Weights of a small mixture-of-experts language model, trained from scratch on English Wikipedia.
Size: 8 layers, 95.9M parameters.
Training: a variant of Muon for the experts, 537M tokens, 2482 steps.
Below are experts of layer 3 (counted from 0) of a mixture-of-experts language model. Rows are named down (a neuron's output weights, with its number) and show model dimensions 320-383. Each number is 200 + 40 x the weight over its row's rms, rounded and kept within 0 to 999.
Before each expert's rows: a language model's description of what the expert responds to. This comes from a sample of Wikipedia text that the model never trained on.

# expert 38
It responds to: Heading equals and fields. Equals signs closing article titles and headings, table pipes, and infobox field words like birth, Location, Headquarters, origin.
down0,196,155,175,178,208,261,170,225,214,211,183,202,225,166,142,206,222,246,229,191,209,129,215,219,190,122,228,213,184,219,201,273,195,195,212,240,131,197,42,210,265,236,184,182,208,187,219,184,272,201,230,203,196,129,142,242,148,160,134,179,90,195,211,279
down1,143,247,156,141,196,214,198,158,234,182,210,171,144,202,157,181,194,206,152,122,155,157,235,265,205,181,148,240,114,171,205,268,229,235,222,176,143,174,158,170,151,169,157,148,217,213,226,250,197,239,201,135,179,208,103,165,246,190,162,111,185,219,194,180
down2,182,192,135,141,174,251,175,227,167,229,84,196,222,210,126,197,164,160,217,222,225,196,179,206,259,237,168,190,232,205,161,181,217,188,198,168,208,165,155,185,251,220,186,241,177,234,210,229,174,211,240,228,180,177,195,212,133,281,184,191,149,242,136,164
down3,146,172,196,183,142,177,127,196,241,141,254,204,154,201,224,215,134,142,181,227,155,210,258,187,112,181,177,309,224,246,186,197,186,217,232,185,188,208,209,193,217,205,218,187,139,223,240,182,198,202,228,217,200,159,184,195,183,192,153,251,219,123,164,186
down4,198,241,217,124,194,144,124,185,196,204,204,217,187,155,171,290,208,235,175,213,180,248,240,254,181,197,265,174,171,217,235,208,183,215,204,108,158,138,200,187,151,172,183,270,159,215,175,208,232,195,200,145,204,166,179,217,182,241,186,207,235,241,231,143
down5,165,220,159,211,229,167,207,199,227,187,227,131,197,182,182,194,256,188,220,217,174,139,221,216,241,186,165,185,251,221,179,295,228,185,102,199,168,164,149,194,238,277,220,207,223,207,214,123,244,263,138,125,217,236,104,256,184,177,203,197,217,218,274,292
down6,191,228,242,175,180,238,164,117,236,225,174,172,206,336,189,189,189,137,119,167,251,107,213,194,147,205,234,217,143,197,188,174,199,167,284,225,194,220,245,243,211,212,256,260,173,195,215,164,194,198,154,272,246,221,309,249,169,253,190,251,208,179,177,158
down7,181,250,281,201,150,117,202,118,149,308,210,259,179,191,206,127,209,173,231,107,199,171,136,230,222,157,151,286,211,148,212,230,209,208,220,270,222,247,191,195,222,179,164,111,195,176,132,259,239,219,222,230,97,201,196,191,237,295,226,213,229,292,267,234
down8,172,181,186,121,207,201,194,210,150,178,182,208,122,190,154,218,241,195,214,191,260,196,194,228,220,186,178,199,311,193,218,237,229,216,184,218,133,114,189,209,129,138,235,287,228,194,169,192,203,200,190,234,153,184,208,214,236,277,232,181,214,220,182,223
down9,249,252,150,179,94,188,169,170,132,209,200,180,154,196,240,139,276,228,187,198,169,221,245,190,198,193,249,186,191,143,210,205,173,205,232,245,224,221,207,139,238,185,202,204,181,277,200,169,223,193,235,223,135,260,221,277,271,234,171,181,202,182,186,234
down10,150,198,247,288,171,247,209,184,213,223,109,169,250,177,210,227,216,222,210,149,188,236,233,108,149,222,187,206,205,219,154,100,211,236,259,132,122,293,179,157,181,265,187,206,235,235,199,240,109,199,189,196,175,212,231,227,175,163,182,98,200,271,210,273
down11,197,239,163,202,226,207,170,227,160,187,166,164,195,175,209,184,293,160,154,176,211,165,79,232,217,175,226,191,252,242,170,258,173,328,247,243,193,231,171,273,259,122,190,211,246,173,219,267,204,138,211,215,208,278,217,190,205,159,245,206,251,173,217,239
down12,195,197,161,186,175,246,235,179,244,154,249,211,188,200,160,246,211,212,218,224,188,251,304,127,208,247,209,166,125,178,175,192,234,211,170,233,228,239,219,241,198,275,185,182,177,156,115,159,217,177,200,147,237,172,265,176,167,192,90,148,101,112,169,168
down13,155,253,152,290,193,119,187,158,210,217,155,235,153,192,202,127,233,216,169,290,285,225,202,188,239,222,195,177,222,177,229,146,236,140,177,168,196,204,187,184,170,172,139,171,202,185,266,154,216,250,280,169,172,206,233,164,203,159,243,141,200,227,272,177
down14,154,223,213,199,202,256,271,169,138,240,204,292,195,160,194,167,136,292,177,247,223,207,229,200,134,186,261,191,197,227,213,211,210,250,225,200,181,236,198,132,121,156,259,223,158,200,167,212,223,119,196,274,208,182,246,195,250,170,154,191,203,122,156,176
down15,164,153,236,178,188,229,196,181,251,254,187,189,156,202,93,149,280,198,245,286,199,197,220,223,240,212,230,120,213,145,147,229,213,236,212,202,149,153,190,197,165,151,198,223,194,181,167,193,204,130,271,258,175,246,205,218,181,157,172,215,223,228,227,234
down16,230,265,248,251,206,202,234,231,144,248,122,218,184,235,190,252,245,220,162,169,213,170,220,166,188,225,265,113,172,211,205,172,151,215,177,168,199,223,226,224,206,185,263,252,189,184,178,197,142,229,246,216,239,162,243,174,219,232,195,223,208,199,213,184
down17,153,202,226,180,254,215,218,223,268,256,261,143,254,245,221,204,172,210,195,289,234,145,126,171,252,263,150,245,247,233,241,190,201,229,150,155,239,197,158,192,237,256,234,167,211,208,263,209,204,283,198,95,207,213,258,220,186,161,247,184,261,197,252,171
down18,130,174,271,71,243,137,240,228,177,214,119,166,196,252,237,196,199,239,200,158,236,196,221,235,193,131,148,152,176,194,227,229,266,210,199,202,255,216,169,177,140,178,154,138,177,225,222,228,224,211,184,134,153,196,255,222,229,213,198,183,217,262,213,237
down19,146,207,193,171,153,199,199,222,263,218,182,220,189,149,143,237,192,201,254,197,182,114,202,208,199,178,236,213,228,240,200,167,231,137,185,198,150,177,216,276,182,267,183,188,160,222,171,192,163,149,196,233,189,174,143,165,276,181,176,195,154,241,220,138
down20,248,206,145,216,158,188,106,184,167,93,231,272,168,236,162,252,223,160,202,152,177,290,231,188,234,137,221,198,248,252,160,205,166,187,162,122,237,207,275,209,223,147,212,253,133,191,146,182,216,262,157,237,150,208,166,262,138,202,179,195,276,164,182,172
down21,179,242,183,195,118,148,182,212,151,175,168,159,186,205,240,118,197,199,166,135,125,186,116,158,159,217,168,208,165,263,186,283,159,204,226,176,151,227,157,191,172,153,229,215,257,192,218,182,204,236,174,168,176,186,216,242,210,106,165,178,216,177,197,166
down22,274,267,184,191,192,197,221,212,198,227,190,218,190,197,192,296,176,204,163,278,134,160,211,221,242,153,203,201,185,169,173,271,160,244,192,214,180,242,279,236,193,235,197,154,181,253,191,196,184,263,171,169,209,206,196,188,223,218,137,247,145,227,178,157
down23,293,236,230,158,155,201,227,148,209,223,151,283,188,258,223,187,239,285,187,153,202,189,227,201,163,182,149,286,192,168,190,144,170,246,240,157,196,255,219,257,227,157,212,78,275,174,216,158,113,198,198,146,222,254,305,114,118,182,196,265,200,271,210,159
down24,141,104,231,184,192,258,212,235,240,221,167,223,198,185,113,173,203,177,203,264,244,225,182,202,180,161,164,208,233,180,120,218,214,184,210,231,103,214,192,164,143,176,265,230,166,184,175,238,185,192,180,179,186,205,260,189,164,184,242,260,213,158,208,149
down25,273,184,142,170,243,241,210,173,232,134,179,158,215,250,187,200,206,76,213,192,219,251,159,212,205,195,239,180,172,195,171,219,187,277,175,216,209,254,195,185,151,280,144,203,201,262,148,234,228,220,179,228,213,277,185,241,170,228,221,258,171,196,157,173
down26,122,235,214,199,203,193,209,280,205,207,210,171,209,248,213,146,218,219,280,204,236,233,212,304,226,128,179,256,234,289,146,126,214,172,211,201,168,203,186,202,284,151,221,168,191,282,154,200,190,162,163,233,127,235,134,210,215,212,210,155,219,294,123,237
down27,121,160,183,164,188,181,228,132,243,188,186,284,244,169,183,215,249,178,181,268,171,238,109,177,158,165,235,269,158,209,187,205,165,203,181,214,280,168,136,109,189,165,194,237,147,235,171,195,220,203,221,245,174,202,159,168,98,199,161,237,155,142,195,210
down28,192,215,219,151,231,185,308,175,190,211,279,236,227,184,275,185,198,193,175,273,252,233,194,240,199,200,188,130,161,226,170,209,252,216,169,197,269,279,206,131,171,170,183,209,165,254,237,215,197,167,135,203,281,173,254,170,220,224,135,220,259,235,200,212
down29,229,271,194,103,170,224,302,140,219,165,200,222,223,193,226,158,164,225,212,244,240,282,192,179,133,133,232,184,181,251,193,168,206,188,262,140,219,262,156,119,183,216,177,217,184,180,214,164,165,220,201,182,241,181,184,206,176,229,269,241,222,196,199,165
down30,241,185,172,170,228,147,258,196,227,174,155,130,221,222,214,195,190,208,91,155,229,208,179,197,219,224,135,180,248,222,242,156,237,204,261,137,255,166,187,180,185,214,224,220,169,177,187,214,144,146,199,215,260,210,254,282,215,125,230,192,163,263,174,164
down31,177,208,169,196,177,210,204,212,145,223,269,202,181,245,185,185,220,163,245,263,207,212,204,116,164,222,191,193,175,225,185,157,197,278,188,127,251,184,197,217,237,280,163,194,213,240,207,164,160,139,171,262,82,222,268,205,262,124,291,158,146,217,155,236
down32,221,215,170,180,253,172,198,213,250,188,208,149,221,225,247,166,169,212,207,146,214,194,170,167,263,225,179,204,151,181,208,209,203,193,184,316,130,209,168,196,164,189,118,171,168,221,205,141,255,232,217,184,169,247,233,229,228,182,221,269,162,189,161,194
down33,286,252,212,153,221,153,212,175,244,230,241,220,226,184,193,253,220,192,214,237,117,159,184,266,166,213,164,211,130,258,166,188,236,215,150,141,245,226,186,233,238,255,220,147,189,218,209,203,162,205,192,218,202,254,168,190,232,276,133,249,229,170,212,234
down34,242,202,157,174,205,267,179,132,253,156,258,205,203,197,226,145,191,228,176,150,228,200,241,242,162,221,225,229,161,174,224,174,218,147,142,110,197,246,285,253,238,191,186,220,228,238,236,175,182,150,179,195,164,279,155,252,292,155,220,213,232,225,125,224
down35,206,211,127,269,143,179,216,192,161,298,149,210,208,209,234,239,195,186,197,231,211,211,220,244,273,132,192,206,174,99,219,202,163,174,238,246,201,179,242,163,209,268,204,227,191,139,195,208,134,235,217,193,215,238,147,208,262,133,176,171,245,243,232,214
down36,222,178,230,223,198,176,97,251,178,214,164,282,208,258,213,261,246,207,253,236,195,252,226,128,281,169,239,179,197,199,250,246,159,203,185,195,210,129,202,133,167,220,241,232,183,222,177,237,229,228,216,209,260,294,111,163,181,129,205,158,175,220,124,160
down37,201,180,235,205,222,156,187,215,178,233,226,241,188,115,177,193,214,196,209,176,228,233,234,96,237,148,230,171,287,138,188,279,238,240,193,235,228,165,184,168,186,167,217,225,197,207,117,152,176,197,149,155,174,207,184,192,261,216,172,240,230,191,222,229
down38,158,272,233,214,179,193,181,166,252,290,143,220,165,191,162,159,215,171,165,145,207,172,276,250,214,199,162,226,133,145,209,213,218,204,210,261,128,201,278,206,172,138,250,181,133,231,173,145,201,201,268,219,212,197,193,240,136,218,132,203,170,210,173,94
down39,246,171,152,165,210,214,135,103,166,181,234,182,236,229,261,168,214,189,245,144,232,202,164,178,231,184,188,263,161,214,163,223,178,178,167,288,103,148,221,135,195,180,182,226,238,208,152,215,157,232,179,221,196,169,150,277,152,202,196,190,158,213,152,139
down40,176,250,236,228,212,190,197,235,223,192,246,144,274,233,184,186,226,211,183,276,182,169,168,200,177,161,161,155,163,175,177,87,242,242,166,170,225,255,185,207,225,152,183,172,233,162,191,205,171,147,205,196,252,159,241,204,199,219,223,114,186,197,226,199
down41,210,138,156,127,187,231,185,165,211,243,259,206,170,151,210,253,206,119,267,200,139,213,217,177,161,220,154,155,208,255,213,173,245,209,158,175,192,172,236,231,173,216,185,242,143,155,164,114,162,184,229,189,192,156,243,235,148,219,246,227,216,189,237,223
down42,236,255,214,192,176,182,186,212,233,187,224,232,180,140,164,106,190,229,164,263,176,195,238,207,205,189,203,271,181,206,152,178,167,212,226,207,224,240,283,193,208,198,220,156,255,161,247,216,203,179,252,215,149,205,221,222,189,181,205,295,194,139,223,173
down43,235,254,263,169,205,242,225,261,252,283,197,103,197,255,215,184,209,196,222,164,175,206,225,142,143,221,213,221,194,168,160,198,178,167,221,231,163,216,243,250,205,148,228,240,164,145,139,252,235,200,148,163,205,95,195,174,188,182,168,166,205,152,207,210
down44,196,167,238,218,190,162,162,162,296,160,268,184,218,180,229,221,211,213,219,172,234,118,247,156,236,202,187,182,121,214,241,126,159,155,222,225,205,252,246,125,185,231,184,185,205,178,241,150,246,188,162,207,189,144,199,210,175,176,187,122,222,222,185,198
down45,165,129,265,177,226,195,200,182,211,191,248,167,238,171,237,258,177,233,210,177,197,193,191,185,239,257,265,149,234,176,192,212,211,230,251,194,191,192,181,183,198,215,201,186,213,168,261,150,179,135,201,222,220,200,225,95,179,192,147,168,234,208,233,129
down46,144,208,161,258,170,155,237,188,178,222,265,244,233,143,249,225,191,182,227,192,151,200,186,209,211,193,222,157,224,194,185,211,174,140,147,227,193,146,263,137,145,191,194,213,206,194,170,277,208,206,181,190,169,233,212,298,266,263,182,210,217,204,151,146
down47,177,225,199,208,181,181,196,236,213,181,154,155,260,268,195,177,183,197,189,164,250,190,178,277,221,116,227,266,238,218,170,169,156,243,167,238,196,225,205,182,226,180,195,149,288,232,245,192,157,201,77,198,215,174,187,147,172,97,165,148,262,177,195,283
down48,178,174,161,197,230,91,218,232,203,252,147,274,205,122,247,255,204,221,216,182,209,195,193,195,296,238,197,208,289,226,233,242,237,171,176,234,248,207,279,193,196,144,154,264,178,241,204,175,220,130,203,252,264,271,208,223,165,187,182,210,228,240,250,243
down49,174,208,209,177,212,164,164,217,174,144,133,198,154,216,134,247,187,179,159,263,199,184,274,235,159,173,258,187,212,216,220,244,272,196,240,134,137,192,209,253,184,192,197,253,155,322,282,152,178,221,234,276,324,237,246,244,197,262,157,248,186,167,212,163
down50,161,194,205,209,133,260,206,164,198,173,157,181,223,239,191,198,170,155,110,172,209,204,240,150,265,224,182,136,143,148,258,215,234,179,184,166,160,215,220,228,216,275,222,225,201,157,188,194,126,149,207,218,135,183,155,161,151,166,285,181,180,207,186,121